From a checkpoint of a small mixture-of-experts model trained on Wikipedia.
Size: 10 layers, width 192, vocabulary 32768.
Experts: 64 experts in each of 9 layers, 64 GeGLU neurons an expert, 2 picks a token, a sigmoid router, 16 empty slots to pick, a shared expert of 64 neurons.
Training: 294M tokens, 4490 steps.
Below are experts of layer 5 (counted from 0) of a mixture-of-experts language model. Rows are named router (the router's row for the expert), gate (a neuron's input weights, with its number), up (a neuron's input weights, with its number), down (a neuron's output weights, with its number) and show model dimensions 0-191. Each number is 128 + 24 x the weight over its row's rms, rounded and kept within 0 to 255.
Before each expert's rows: "gets" lists some tokens that make up at least twice as much of what it gets as of all text. This comes from a sample of Wikipedia text that the model never trained on. Tokens count by the router's weight.

# expert 54
gets: "1", "r", "3", "V", "on", " and"
router [141 152 179 122 139  90 120  97 129 109 153  55 166 114 163 172 137 102 119 130  91 125 184 137 163 157 116 121 127 112 135 103  80 115 105 110 126  94  91 146  76 167 133 103 104 171 139 126 131 154 141 127 108 114 137  94 114 129 144 131 117 145 148 115 127 148 140 113 112 110  88 152 127 143 109 132 143 121 103 194 132 121 147 190 118 102 130 106 126 124 111 140 112 160 151 122 118 131 139 123 141 137 147 124 140 113 142 110 161 115 136 134 115 136 113 139 113 100  98 157 158 125 150 110 180 160 111 151 101 122 156 122 110  97 100 176 139  97 113 124 118 132  88 102 123 147 147 103 115 144 129 180 182 174 129 142 119 111  54 112 137  99 133 125 138 125 109 152 177 140 137 154  88 121 116  93 112 144 119 126 130 148 134 113 140 132 165 136 146 143 117 136]
gate0 [112 152 137 147 126 157 182 134 117 144 121 116 117 132 107 133 161 131 139 141 114 145 103 177 120  92 134 137 125 129  93 129  98 102 125 142  91 100 157 122 142 138 123  89 162 148 162 165 132 137 119  57 132 163 140 111 132 103 126 141 121 103 106  87 127 127 121 156 133 116 132 158 175 145 144 139 126 111 102 115 101 175  95  92 100 107 105 136 191  93  80 149 149 145 152  91 159 168 127 137 125 133 108 103 154 114 140 123 106 176 109 155 132 120 128 100 124  93 115 162 146 123 126 125 125  96 160 121 140 154 155 118 109 133  89 152 117 117 121  80  91 138 168 139 131  79 126 132 124 119 143 122 107  63  96 147 115 130 135 177  94  84 134 142 119 123 134 124 130 112 188  79 136 139 121 121 136 128 137 138 164 137 168 152 137 155 157 113 143 131 122 127]
up0 [ 99 142 134 106 110 123 153 177 164 112 105 202 175 136 150 147 135  94 153  78 176 126 147 176 130  93 123 132 127 135 139 152 112 140 135 100 159 132  85 165  84 158 127  94 152  71 144 121 154 128 155 112 125 100 147 164 134 103 155 108 127 105  97 166 130  90 126 137 157  96 139 133 142 120 149 119 145  78 131 152 119 114 150 135 140 134 120 112 125 128 154 107 132 159 100 131 132 124 149 170 122  90 148 103 143 159 122 140 131 115 140 144 129 108  96 126 155 120 102 133  89 122 111 118 118 131 107 139 154 124 123 108 158 127 120 117 132 151 129 195 150 143 118 115 107  98  95 126 157 180 111 159  82 150 145 126  78  91 133 110  94 140 108 137 115 125 124 109 117 144  87 149 132 123 142 151 143 119 122 145 101 127 158 139 103 168 140 112 108  91 113 179]
down0 [106 133 143 103 152 162 103 152 131 119  46 130 146 128 117 128  98 110 124 118 158 148 112 135 119 178  98 131 149 151 140 140 169 154 136 119 139 140 125 102 132 137 145 139  91  88 114 131 154 124 119 168  93 128 113 134 132 159  83  99  86 139 138 118 130 132 128 137 142 150 147  94 109 105  87  99 141 138 132 145 136 125 137 123 104 147 150 124 122 149  95 100 170 100 154 106 162 113 120 191 129 156 130 138  90 136 148  85 115 173 137 141 142 159 113 107 148 159 117 168  94 160 131 168 109 139 156 153  81 109 109 116 146  92 129  87 140 152 106 151 120 132 162 121 132 152 135 116 150 122 128  96 153 126 123  73 111 156 145 191 156  92  81  91 106 127 110 113  99 147 146 111 181 131 136 135 154 156 121 120 117 146 117 155 121 139 163 136 107 150 140 125]

# expert 50
gets: "a", "o", "s", "i", "as", "es"
router [130 128 120 115 123 127 136 101 154 139 141 149 166 109 137 151 141 104 143 118 141 142  99 120 148 116  93 113 155 147  75 127 145 111 119 143  95 177 168 150 122 143 117 105 126 149 114 159  85 172 127 151 112  91 134 136 143 135 150 122 134 121 141 167 159 122 102 124 124 104 147 146 156 108 108 101 114 109 166 140 103 191 178 153 147 158 119 168 144 164 111 113 160 133 117 110 144 114 125 120 114 111 149 186 151 140 144  87 147 148 163 126 136  86 155 116 126 196  99 164 100 108  97 127 107  97 169  97 119 115  91 121 157 149 141 116 130 130  98 112 128 106 115 118 120 140  99 151 142 137 120 176 148 134 141  85 112 140 143 118 123 137  87 158 162 139 159 122 145 140 140  97 122  92 121  93 148 155 146 109  98 117  94 144  75 176 109  94 143 115 114 111]
gate0 [155 117 147 124  96 103 167  98 139 114 144 145 117  88 107 133  79 116 148 122 110 100 156 139 161 146 191 162 127 155 118  91 112 116 120 154 132 128 149 127 103 126 128 136 150 152 126 148 107 141 135 105 115 131 187 155 113 111 151 114 128  85 125 119 139 134 110 145 131 156 162 112 183 112 126 114 117 148 143 139 147 154 126 112 176  91 150 153 150 140  99 154 137  77 117  97 129 153  82 122  89  79 138 108 128 121 123 172  82 116 140  89 151 116 153  95 132 120 117 149  90 144  99  99 103 119 123 150  99 133 148 153 129 107 154 152 149 103 106 107 170 114 134 106 167 150  94 133 111 127 100  69  78  88 142 153 112 157  91 153 137 101 106 156 108 154 148  88 112 142 130 148 116 130 117 139 168 117 134 127 113  99 128  90 124 103 114 121 122 135 145 111]
up0 [165 133 141 118 151 123 127  99 148 141 128 136 137  78 138 123  97  81 104 125 141 125 114 116 201 136 153 197 132 146 145 126  60 140 117 142 153 107 171  90 112 123  90 121 130 133 133 149 117 143 124 103 136 115 128 117 172 131 133  75 136 108 132 149 136  91 103 110 110 139 150 118 163 111 105 149  99 154 113 158 113 134 147 154 136 114 163 135 133 133 102 136  96  75  95 111 138 122 132 133 115 116  89 132 152  99 153 119 126 108 119  85 132 128 134  96 159 155  89 133 134 132 156  83  96 129 132 138  93 146 151 165 101 135 151 146 184  99 120  99 158  83 141 127 121 142 115 136 146 138 108  68  86 129 135 109 131 159 122 134 141 118 105 144 105 131 164 140 167 141 145 147 100 104 145 156 138 145 137 120  94  96  91  83 117  93 142 130 142 115 117 110]
down0 [105 161 154  95 145 146 119 121 123 166 161 135 116 114 151 103 154 139 122 138 148 119 115 116 141 124 150 151 170 141 140 130  94 168 165 117 124 146 108 113 123 168 123 125  87 125 152 135 144  87 131 128 117 148  96 168 142 128  97 110 129 156 107 177 168 161 130  95 114  80 138 111 152 111 104 109 127 163 135 125 135 144 118 136 134 151 107 132 118 162 125 119 123 104 200 155 113 125  87 157 164 167  94  92 153 161 133 120 146 115 137  83  91 125 134 118 150 129 112 144  97 179 152 121  93 123 135 124 105 132 126 110 133 117  79 137 132 142 144 130 142 129 184  96 140 145 161  76 128 112 147 107 151  81 147 129 179  94 114 157 136 104 123 126 120 137 129 181 151 113 139 145 140 115 139 131 127 160 113 116 116 182  76 160 124 149  91 105 125 153 108 133]

# expert 28
gets: "1", "2", " /", " an", "7", "ation"
router [120 154 201 144 158  85  96  72 127 108 121  82 148 122 199 116 165 109 142 130 122 140 154 127 158 150 111 128 149 105 161 137  85 147  91 135 118  97 102 134 126 176 141 155 116 150 145  97 141 125  98 133 146 137 117 134 152 161 111 120 105 157 131 118 142 130 131  92 155 104 100 151 151 117 125 142 119  90 110 138 115 128 150 167 108 100 109 149 126 146 102 161  81 150 142 124 150 128 119 146 142 131 141 116 103 112 155 124 116 111 131 107 131 142 133 134 139 104 106 124 170 125 119 118 161 130 115 156 115 127 121 110  81 106 107 153 118 126  85 140 105 140  95 124 157 162 103  82 135 158  94 164 192 172 111 117 120 136  74  96 161  90 106 108 138 130  94 160 176 120 111 163 141 143 156  99 133 120 138 107  98 121 126 138 118 145 139 154 127 131 111 131]
gate0 [155 139 106 150 145 128 128 131 165 166  91 127 173 146 124 132 140 126 158 118 144 135 119 158 161 124 105 157  97 131 112 142 157 119 166 134 148 123 121 136 196 114 110 113 145  68 139 154 150 130 169 133 125 136 140 103 144 114 143 123 170 125 148 120  95 137 145 120 119 121 136 142  79 104 155 137 144 131 109 106  79 183 115  87 142 127 140 146 103 109 128 109 138 149 155 165 125 142 160 128 144 130 135 106  89 132 120 132 118 141 107 140 121 124  92 128 113 116 123 136 113 168 133 170  97 100 128 160 107 125  98 150 135 152 106 128 132  99 111 113 110 132 140 116 118  77 132 114 142 120 121 166 137  99 143 133 175 176 132 114 113  75 105 157  75 152 158  95  93 139 117 128 127 103 110 118 165 163 100 153  74  75 108 103 168 129 109 168 126  97 147  88]
up0 [ 94 121 121 126 102 155 112 141 124 131 154 136 135 171 125 120 115 168  99 136 150  96 141 143 133 114 144 138  75 153 168  86 180 142 148 109 181 137 116 108 148 152 152 142 166 129 107 126 157 121 157 154 150 177 132 124 113 155 127 119 112  90 147 134  98 167 150 104 167 134 136 166 114  91 101 135 176 101 165 105 128 105 124 147 141 147 110  91  95 109 139 124 135 154 151 132 127 168 128 175 128 113 118  72 129 147 129 141 162  96 157 135 113 198 146 103 142 130 153 124 154 160 110 137 114 147  95 139 159 130 138 105 146 134 107 148 118 123 119 149 155 121 179 123 131 114 143 153  81 143 119 119 111 144 130  77 103 101 139  73 135 144  98 104 132 103 132 136 114 160 136 125 132 116 140 163 114 121 107 134 102 108 118 111 195 118 151 115 137 115 121  93]
down0 [109  88 148 114 126 136 116 151 155 160 126  98 127 120 108 137 119 124 108 135 121 122 149 135 126 124 140 100 104 140 105 170 121 118  88 137 128  62 125 164  95 121 136 155 170 163 152  74 174 169 127 128 144 107 142 136 156 104 136 111 124 131 130 114 120  88 134 171 119 161 109 116 140 108  99 144 138 142 145 141 135 116 150 118 155 141 153 110  90 128 153 155 150 134 117  87 161 116 108 138  96 123 120 107  73 134 131 111 116 108  76  92 164 122 189  95 134 167 143 116 154 156 138 112 118 120 130 154 122  72 177 140 107 136 103 122 170 157 121 167 176 126 135 167 103 149 135 137  83 117  91 116 118 110  79 121 133  91 133 110 134 127 147 111 126 111 142 111 135 185 112 146  85 149 134 141 166  98 149 111 147 109 137 137 116 140 163  99 141 144 119 121]

# expert 22
gets: ".\n\n", ".", "\n\n", "==", "===", " |\n\n"
router [155 141 131 152 131 162 119 124 120 139 174 125  83 177 141 125 143 135  93 119 146 195 117 152 105 132 140 146 112 117 126 117 111 134 124 142 102 155 136 109 138 114 118 181 123 146 138 125 160 117  93  86 135 159 122 170 113  69 140 140 173 130 141 125 117 120 146 176 117 127 104 127 141 128 151 143 142 116 158 106 147 124 141  91 127 137 119 110 162 165 127 119 167 106 110 130 131 121 135 109 124 143 125 143 106  69 119 110 108 178 118 104 129 153 106  86 137 138 133 105 176 121 134 139 107 133 156  93 139 169 135 135 107 155 138  80 123 157 141 128 160 133 103 179 134 136 136 102  99  94 126 103 125 100  63 126 162 110 173 155 155 115  68 119 148 149 147 129 125 141 190  87 137 121 119 151 118 133 108 112 151 117 142 117 171 145 130 128 116 128 161  97]
gate1 [136 139 141 141 136  99 131 119 108 124 163  89 134 122  94 116 138 133  80  95 129 143  69 131  89 138 131  68 120 104 146 172 116 117 139 101 141 122 132 111  93 173 113 143  95  98 158  59 140 138 123 152 106 135 105 134 156 160 126  98 123 131 123 102 141 155 139 151  81 139  99 146 128 153  80  97 118 127 103 161 157 159 143 119 135  72 167  94 121 118 103 109 157  75  96 159 129  89 125 132  86 131 128 107 125 142 137 147 113 146 110 103  97 102 100 122 160 136 162 148 122  87 135 121 146 102 122 107 118 149 134  95 170 100 145 147 166 118 113  88 148  73 119 132 136  90 163 133 143 117 112 116 132 149 111 135 124  84  99 109 144 135 121 122 116 106 124 113 111 115 144 112 185 164 131 116 147 133 111 133 134 128 107 129 136 142 143 114 162 150 106 164]
up1 [112 124 154 132 130 133 136 138 155 113 147 104 115 121 103 110 180 122 108  91 125 181  73 122  79 140 151  93 107 106 156 168 113 107 161 118 113 139 117 135 111 180 157 136 101 139 145  64 160 123 102 154 131 118 142 150 155 148 115  91 123 143 127 141 164 139 146 165  98 152 124 155 125 115 113 117 105 111 159 167 128 169 128 132 151  81 131  87 111 148 123 166 136 109 127 152 119  88 146 141 107 169 130 125  81 151 130 128 126 170 124  85  77 133 115 108 141 154 163 150  97  90 131 148 122  93 142 125 150 112 144 116 161  81 147 115 110 132 129  99 136 108  97 139 131 120 152 129 126 105  96 153 148 131  94 140 133  96 127 158 154 122 114 128 120 132 137 105 123  99 164 114 199 153 126 116 123 152  92 105 162 123  92 124 134 145 123  86 131 136 137 147]
down1 [143 108 166 153 129 130 109 153 136 166 119 160 160 148 130 159 151 130 109 142  64 113 167 129  96 122 120 125 100 135 109 173 142 116 102 113 117 139 149 150 146 159 118  76 118 132 111 115 168 135 136 113 150 119  99  80  93 115 121 158 118 136 130  92 120 154 144 174 103 130 111 110 139 138 144 151 136 150 132 127 123 155 140 125 122 147 138 147 109  86 142 135 140  85 154 115  87  99  99 104 141 192  76 170 108 104 139 135 117 142 184 126 151 125  54 155 138 129 135 127 166 118 107 124 113 115  91 125 135 143 138 153  95  98 132 139 129 106 132 122 154 106 136 166 117 116 157 144 138  91 130 141 113  91 124  76 156 111 153 132 157 149  94 151 111 100 154 128 114 111 130 151 135 162 104 127 140 148 161 162 139 146 146 135 137 160 144 108 131 189 104 155]

# expert 60
gets: " by", ",", " from", " which", " after", " but"
router [153 153 161 139 163 159 135  94 106 134 166 115 114 137 146 187 114 161 105  71 178 124 152 134 142 109 135  90 125 163 163 110 170 105 159 112 142 138 150  97 143 122 191 150 110 122 100 119  98 125 150 149 100 137 123 135 149 124 135 166 108 122 158 128 145 100 120 122 136 118 108 119 123 127 160 152  78 118 123 147 122 106 111 154 113 121 125 152 173 126  94 126 115 163 146 141  94 150  95 152 142 151 139 132 136 117 160 151 107 117 127 118 100 121 152 145 140  92  93 110 154  77 137 108 150 118  56 133 106  79 141 127 109 144 121  99 161 115  95 156 153 101  93 115 161 135 133 120  76 158 139 168 108 150 115 104 137 116  99 130 129  88 115 134 144 133 120 103 108 138 133 138 120 103 145 120 127 137 132 116 121  93 155 121 154 189 151 151 120  98 156 126]
gate1 [121  40 111 141 103 125 143 107 121 117 146 137 167 116  87 158  98 105 114 129 148 144 140 136 168  89 133 107 118 147 103 109 123 128 192 136 138 103 136 150 168 123  99 102 141 128 180 128 114 108 123 110 114 130 120 136 146 121  83 149 150 126 103 107 113 135 130 136 141 103 119 139 113 101 128  91 136  87 104 102 120 132 136 121 106  98 131 134 107 120 129 155  78 188 101  95 107 107 116 119  97 159 176 127  98 105 133 138 156 144 113 144 117 165 128 122  69 116 106 120 139  92 140 142  96 114 168 114 133 157 110 112 138 111  85 122 118 159 142 160 160 134 121 129  97 150  96 142 124 131 156 134 147 126 134 106 161 122 136 141  91 111 115 165 168 120 155 145 106 140 119 146 141 139 107 152 147 121 109 215 173 162 144 135 162 136 142 104 121 144 132 127]
up1 [126 118 120 145 117 120 129 138 135 119 128 170 157 141 159 133 128  94 120 142 110 108 112 136 192 102 138  98  82 113 155 142 132 110 163 111 119  94 121 152  98 115  99  97 158 104 119 122 107 125 129  92 120 175 132 124 187 101  91 164 127 111  82 110 178 165 156 130 160 105 109 137 131 111 172 115 138  72 124  88 139 104 145 121 173 104 146 113  83 121 153 123  98 138 114 118 126 144 104 149 119 129 113 159 153 117 130 104 124 109 122 117  95 167 138 158 125 103 120 130 123  83 134 149 113 119 157 122 120 158  90  87 132 125 107 153 111 100 124 155 152 129 142 137  89 127 133 113 145 149 166 170 110 121 129 115 146 128 125 114  90 151 167 108 162  75 143 150 118 110 151 144 130 101 140  94 125  71 123 168 149 105 126 115 156 183 157 139 145 153 135 111]
down1 [137 142  77 125 110 138 155 133 150 129 123  93  99 147 144 130 109 120 120 104 148 133 140 141 133 139 163 102 157  98 125 122 131 174 142 126 137 116  94 112  95 112 109 102 142 111  97 118 135 120 109  77  78 145 145 142  84 121 149 133 158 144 105 121 135 170 140 122 129  77 157 129 169 156 145 150 159 146  76 155 113 146 129  96 119 117  97 147 135 171 115 137 167  90 149 179 119 108  84 100 124 124 153 173 125  82 177 139 113 105 126 132 147 126 128 109  97 185 137 110 160 117 107 102  76 140  97  87 116 129  86 120 164 107 122 138  99 148 128 159 132 109 144 111 132 132 137 167 178 129 138 149  95  97 115 140 159 136 156 162 152 129 121 131 134 135 120 133 103  92 152 100  91 125 158 120  83 142 102 106 143 126 106 114 136 132 130 145 141 112  95 157]

# expert 29
gets: " \"", " de", "O", "es", "é", " of"
router [ 98 129 146 122 119 118 129 102 141 110 133 100 161  82 124 133 104 147 151 135 148 162 171 105 170 161 105  99 103 131 176 125 156 162 105 120 103  99  95 146 148 148 116 129 164 148  93 140 141 132 125 147 132 118 159 122 112 102 178 122 170 129 158 129 152 153 109 113 131 122 130 153 160 125 108  64  74 133 111 159  82  98 156 134 113 124 112 131 145 138 116 122 112 140 146 113 130 121 105 143 107 136 130 132 129 161 125 124 168 121 139  94 108 138 132 110 141 108 138 139 139 113 129 148 155 102 110 146 181 125 106 125 166 109  80 147 145 105 100 110  95 165 143 161 191 144 150  94 159 130  83 116 126 112 164 102 148 125 112 164 141 141 100 115 112 136 127 151 161 134 113 145  78 127 145 139 101 139 137 110  76 129 142 121  85 149 158 137 177 122 145 178]
gate0 [ 64 106 103 125  93 161 153 115 109 148 118 137 125 145 114  94 138 114 108  97 116 158 157  92 138 109 127 111 100 186 103 178 113  98  58 103 127 142 128  96 111 161 103 149 158 134 117 107 160 102 122 114  94 125 112 120 118 168 157 156 158  97 131 154 143 132 117 110 139  99 145 107 132  80 155 100 130 119 167 100 130 126 137 145 179 184 159 167 106 124 154 150 125  97 134 112 117 113  93 123 121 121  95 141 113 125 127  95 132 127 107 102 101  91 133 167 130 153 154 128 135 126 108 122 131 125 106 117 146 128 131 155 112  62 101 142 152 114 127 131 105 106 123 139 125 146  84 110 125 129 123 137 136 109 123 160 136 146 167 109 102 123 165 110 118 173 139 153 129  99 121 109 145 131 100 142 102  88 169 125 122 168 111 108 151 132 120 103 142 124 191 128]
up0 [132 141 160 139 107 105 120 135 120  99 106 112 118 131 134 167 140 175 159 118 128  63 117 137 132 147 147 111 135  84 168  67 114 127 119 136 125 112 167 159 126  93 153 147  78 145 145 134 116 126 147 168 135 136 142 143 142 111  94 127 143 155 144 120 123 144 155 123  94 192 131 147  99 170 109 164 114 156 126 149 117 102 139 129  78  94  92 111 154 112  64 115 155 159 103 106 120 172 159 148 114 107 137 115  95 139 100 130 134 114 109 166 154 139 117 118 119 118  86 142 121 107 127 106 143 142 141 121 110 126 146 127 146 169 165 132  99 142 125 125 138 191 105 130 127 107 155 155 133 163 172  87 110 152 143  97 163 132 118 158 139 165 122 144 128 112 118 138 135 166  97 137 136 124 133  90 166 162 122 101 115  94 142 132 107 134 134 135 110 136  97  95]
down0 [147  90 158 166  97 148  96 126 113 128 137 158 165 145 158 130  98 122 132 133 100 149 129 141 105 107 135 156 120 157 105  97 104 131 104  87 133  75 146 121 172 131 124 115 141 101 125 108  77 151 160  71 174 131 125 102 102 138 170  99 117 141  96 143 108 116 163  99 130 125 144 135 111  99 145 150 146 139 142 123 141 113 149 119 142 142 108 121 147 130 151  99 137 122 144 111 171 168 111 139 153 154 162 174 125 133 156 131 157 114  97 133 180 108 141 114 102 146 154 154 127 108 129 134 136 161 122 160 123 157 102 111 143 152 147 157  82 157 155 115 145 101 137  96 103 103 112  90 107 126  73  87 174 131 123 134 166 156 153  91 161 103 106 165 149 131 128 140 116 135 122 191 123 122 114 133 116 102 114 176 153 114 142 132 134 108 159 117 156 142 133 134]

# expert 30
gets: "2", "0", " ", "1", " |", " |\n"
router [ 98 145 176 119 133  89  95  71 147 111 164  38 154 103 155 157 154 139 151 140 110 112 184 133 181 168 132  92 114 115 140 127  98 119 115 111 105 112  96 142 105 150 121 123 116 153 131 115 122 107 130 121 118 141 145  99 151 179  91 128 135 141 166 116 144 141 128  98 154 114  77 124 143 122 101 107 133 114 127 170 123 136 138 126 131 100 106 117 111 132 108 176 102 182 127 109 159 131 120 119 136 126 131 116 143 118 139 123 121 136 148 138 116 107  96 132 101 137 106 141 160 130 157 100 156 148  78 150 112 109 137 125 125 110  90 165 121 125  88 120 125 145 108 108 131 123 152  93 145 153 105 155 160 157 129 123 118  96  72 108 130  84 115  97 124 110  95 124 195 102 134 130 138 145 134  98 106 123 116 119  98  99 147 150 130 139 146 169 137 135 138 124]
gate1 [109  74  89 111  81 110  59 141 100 167 128 140  93 111 116 142 106 106 150 137 100 195 134 120 134 121  90 148 124 162 104 102  76 140 119 115  82 123 110 156 126 141  99 150 135 144 152  92 124 136 127 120 126 129 132 121 112  93 139  86 126 130 119  96 129 153 143 151 149  97 132  96 141 131 144  94 133 137  93 126 128 151 125 118 124 124 126 144 132 163 124 150 124 100 160 127 127 118 162 175 136  91 111 157 140 160 151 109 118 172 129 123 144 118 109 120 116 134 129  91 182 161  87 162  91 148 161 170 117 166 124  97 122 121 129  75 134 130  99  84 113 163 118  90 132 137 120 150  98 125 114 144  97 143 126 121 155 147 123 121 108 108 108 148 172 123 109 109 113 155 145 146 123 123  91 126  90  92 129 171 125 139 161 148 145 130 100 145 168 139 138 153]
up1 [117 153  98 104 134 157 120 140 127 154 131 118 135 107  88  94  58 122 141 153 142 124 125 154 128 141 105 147  97 129 103 123 128  95 170 150 147 145 121 155 162 118 167 148 159 123 189 120 120 127 128 103 126 144 171 145 139 106 116 138 103 128 106 126 124 128 120 138 149 125 124 131 136 143 164 117  96 138 121 126 118 118 116 137 157 111 164 103 124 127 138  88 155 136 107 142 141 164 137 101 128 152 167 144 151 108 131 160 118 175 116 186 138 131 132  97 107  89 125 118 121 172 118 166 158 164  69 148 150 113 138 121 150 140 134 107 141 129 130 113 144 164 144 133 129  72 121 141  69 195 101 140 153  90  99 134  86 106 132 138 111 154 147 116 182 127 113 142 128 134 117 146 126 181 142  94 137 147  76  98 108 133 135  95 172 146  93 126 133 130 156 113]
down1 [140 134 167 125 122 114 165 134 148 145 112 136 143 176 121 122 131 105 101 141 147 138 121 122 166 120 143 143 135 133 131 119 105 119 135 128 129 140 129 163 114 132 154 134 168 130 132 113 105 118 182 104 112 113 136 130 110 138 141  78 123 147 114 167 105 126  82 127 113 152 148 138 171 140 168 170 127 156 160 146 154 115 138 168 106  94 122 168 140 152 132 120 143 143 108 130  94 136 107 111  84 139 118 107 134 142  98 145  85 114 170 108 107 120 143 141 108 130 181 143 148  74 134 158  81 142 154 129 142 174 110 147 100 125 168 107 143 129 129  94 142  94 107 110 125 107  93  79 157 142  98 171 166 151 106 160  99 131 108 108 136 123 142 126 173 100 147 140 107 179 130 131 147 115 115  92 156 111 130 119 178  82 136 107 146 145  91 138 182 118 153  97]

# expert 3
gets: "1", "3", "2", "0", " a", "-"
router [118 169 146 135 133 103 114  44 140 100 146  63 156 105 141 180 165 135 122 152  95 131 196 107 125 157 119 102  99 108 148 107  77 123  93 115 107 133 102 136 105 146 153 121 149 126 122 132 130 161 111 104 107 147 124 132 152 144 114 120 115 132 131 137 144 165 118 103 136 123  91 115 182 132 108 119 128 129 106 177 125 113 142 129  95 114 104 113 137 129 129 139 106 171 136 102 126 111 106 143 130 140 141 123 129 125 158 110 125 139 126 149 104 132 110 173 110 119 113 120 157 123 147 109 169 110 115 143  95 115 107 141 130  83 104 179 134 115  94 136 128 136 103 105 155 142 135 106 140 154 104 153 184 181 134 119 123  89  56  96 139 117 122 127 108  95 126 144 172 118 136 158  96 122 162 135 129 144 145 141 108 131 112 127 110 119 173 172 126 126 110 136]
gate0 [116 108  75 125 127 125 116 104  85  63 118 131 111 166 133 135 108 143  95 123 121 100 125 126 135 135 148 144 102 124 123  97  87 101  92 124  91 148 153 148 127 121 101  97 126 101 128 115 107 119 112 141 156 135 140 125 108 101 134 126 115 167 158 108 110 171 137 163  86 129 126 135 152 104 161 126 142 189  98 125 135 110 157 108 123 117 104 124 173 123 150 184 105 118 134 150 123 198 138 153 136 140 114 104 127 134  86 159  98 110 110 129 146 134 144 102 117  90 117 142 123 107 127 150 161 114  85 120 137 160 123 126 174 158 123 114 149 146 144 135 121  98 101 170 127 131 125 149 148 169 168 138 101 142 137 120 129 121  99 170  95 101 113 176 119 141 166 132 147 134 149 109 145 137 159 172 166 167 127 142 106 144  80 190 128 122 154 135 146 124 139 124]
up0 [121 142 134 111 127 113 141 129 154 141 102 124 125 141  85 151 120 116 179 149 116 131 126 125 133 126 104 122 154 131 129 155 159 155 150  73 159 110 104 109 120 135 153 188  77 161 110 122 140 116 148 149  73 142 104 148 127 122 129  88 120  94 106 149 110  99 107  68 132 146 136 132 136 149 103 157 129  75 172 142  99 116 161 152 133 155  92 147  95 129 122  81 155 134 158 113 164 130 128  95 150 104 110 120 133 131 157  98 123 139 149 145 146 149 133 144 117 170 136 132 158 132 108 111  79 145 144 174 124  89 104 121 114 110 148 115 124 132 167  85 102 162 157  90 123 125 137 115 108 116 127 129 125 100  92 126 152 146 127 124 155 163 168 105 144 127  77 139 109 122 131 145  86 114 105 101 116  79 121  89 121  99 135  98 126 147  82 143  92 113 119 148]
down0 [ 96 152 137 131  73 122 107 119 140 149 109 110 155 123  70 102 127 143 131 100  95 153 147 142 121 130 124 171 108 134 173 170 139 150 141 134 140 155 113 149 136 163 124 122 100  98 116  91 111 112 104 136  93 138 112 138 120 104 151 143 159 146 112 153 106  96  97 120 145 125 186 162 105 167 146 154 114 109 171 135  80 113 148  87 141 123 149 171 108 140 121 130 109 140 142 143  98 106 145 133  92 138 158  83 130 129 116  97 127 172 151 137 138 117 165 104 112 173 108 145 124 107 152 146 130 149 123 144 153  96 109 131 145 108  98 162  86 116 126  81 159 122 127 115 155 143 159 126 103 113 135  94 133  74 172 130 160 104 151 111 119 140 118 137 139 162  98 103 127 129 133 154 136 168 122 104 146 119 154 144 157 139 139 120 165 125  72  97 115 127 175 144]

# expert 47
gets: " |\n", "\n", ")\n", "==\n", "==\n\n", ".\n"
router [133 153 147 150 157 113 125  71 124 163 133 100 143 153 133 132 148 160 136 127 114 102 148 154 149 112 135 106 154 153 114  81  73 135 122 102 132  72 144 119 138 156 133 102 155 178 109 135 116 114 159 158 108 130 169 118 155 123 128 110 120 142 122 105 128  99 115 123 133 140 119 116 112  80 134 145  94 130  95 142 145 186  97 177 101 119  90 110 107 124 140 111 110 111 134 161 147 151 148  92 121  95 148 135  91 113 134  97 103 123 130 147  95  63 110 113 131 126 111 102 118 144 153  98 117  88  93  66 151 134 145 102 121 149 113 141 125 142 115 145 167 121 141 111 128 156 140 147 152 141 121 108 140 124 167 109 148 125 113 111 127 142 142  80 107  87  99 126 104 143  86 150  87 112 105 139 167 160 134 148 108 131  80 151  94 140 138 139 136 135 108  82]
gate0 [ 83  73 144 141 141 113 107 155 118 101  50 110  84 159 127 128 108 101  99 109  85 100 154 174  97 135 119 122 118 100 125  87 118 129 145 142 117 109 136 128 119 138 191 103 139 119 126 153 134 105  88 104 117 143 131 142 126 115 132 154 136 150 144  96  71 119 122 136 161 134 196 184 129  80 152 124 118 113 135 132  95 170 134 121 114 142 134 125 128 119 148 147 141 143 143 127 103 147 165 134 110 138 133 101 116 155 110 108 177  94 137 138 146 150 138 131  85 159 122 120 130 128  72 133 133 108 133  89  95 171 138 115 130 120 126 107 108 126  78 168 116 127 161 112 126 119 125 144 130  99 143 150  93 139  95 141 138 148 144 147  96 141 112 118 147  78 152 102 129 144 144 106 123  84 133 136 112 139 104 150  93 101  84 118 109 109 128 109 109 135 134 116]
up0 [144 120 118 139 128 130 142 133  44 152 149 116  81 130 115  98  85 159 168  87 133 135  86 151 153 126 126 150 150 139 139 146 137 136 103 140 172 114 181  96 136  89 119 140 145 117 134 136 120 147 114 145 113 124 103 135 123 126 174  95 126 118  88 123 110 154 149 134 145 156 138 119 143 144 130 109 156 137  92 132  95 103 121  85 122  78 146  62 148 134 134 129 117 122 143 150 121 111 137  94 145 148  94  83  89  98 117 153 110 165 114 105 146 132 104 134  89 105 143 123  85 131 151 162 132 154 127 131 137 122  95 143 143 128 126 147 147 107 152 116  86 102 140 113 112 105 139 144 109 125 149 114 157 114 155 131 112 125 155 118  51 103  99 101 131 142  98 108 108  86 134 125  82 129 137  72 146  97 149  93 130 112 146 106 110 117 124 133  93 137 160 120]
down0 [147  96 127 109 106 100 114 117 110  96 167  97 139 147 133 130 123  85 114 175  93 156 150 157 106 190 129 109 169 106 166 110 158 102 121 131 140 119  95 108 133 132 135 119 126 137 124  81 125 118 151 128 135 112 107 138 124 152 127 128 172 188 130 179 120  99 109 114  89 158 130 111 123 135 180 141 105 179 139 129 103 121 148 172 111 131 128 126 120 135 131 154 140 136 109 124 129 143 140 137  88 134 145 133 117 121 133 150 105 130 148  52 166 129 112 112 152  96 136 179 127 132 118 171 129 126  94 115  93 136 117 184 104 118 118  63  86 139 107 156 141 150 113 145 115 134 145 102 125  98 135 112 143 105 129 123 115 161  77 192 124 126 107  71 124  94 134 106  96 124 108 101 112 122  93 108 132 117 132 137 124 142 133 153 128 139 146 125 129 127 139 118]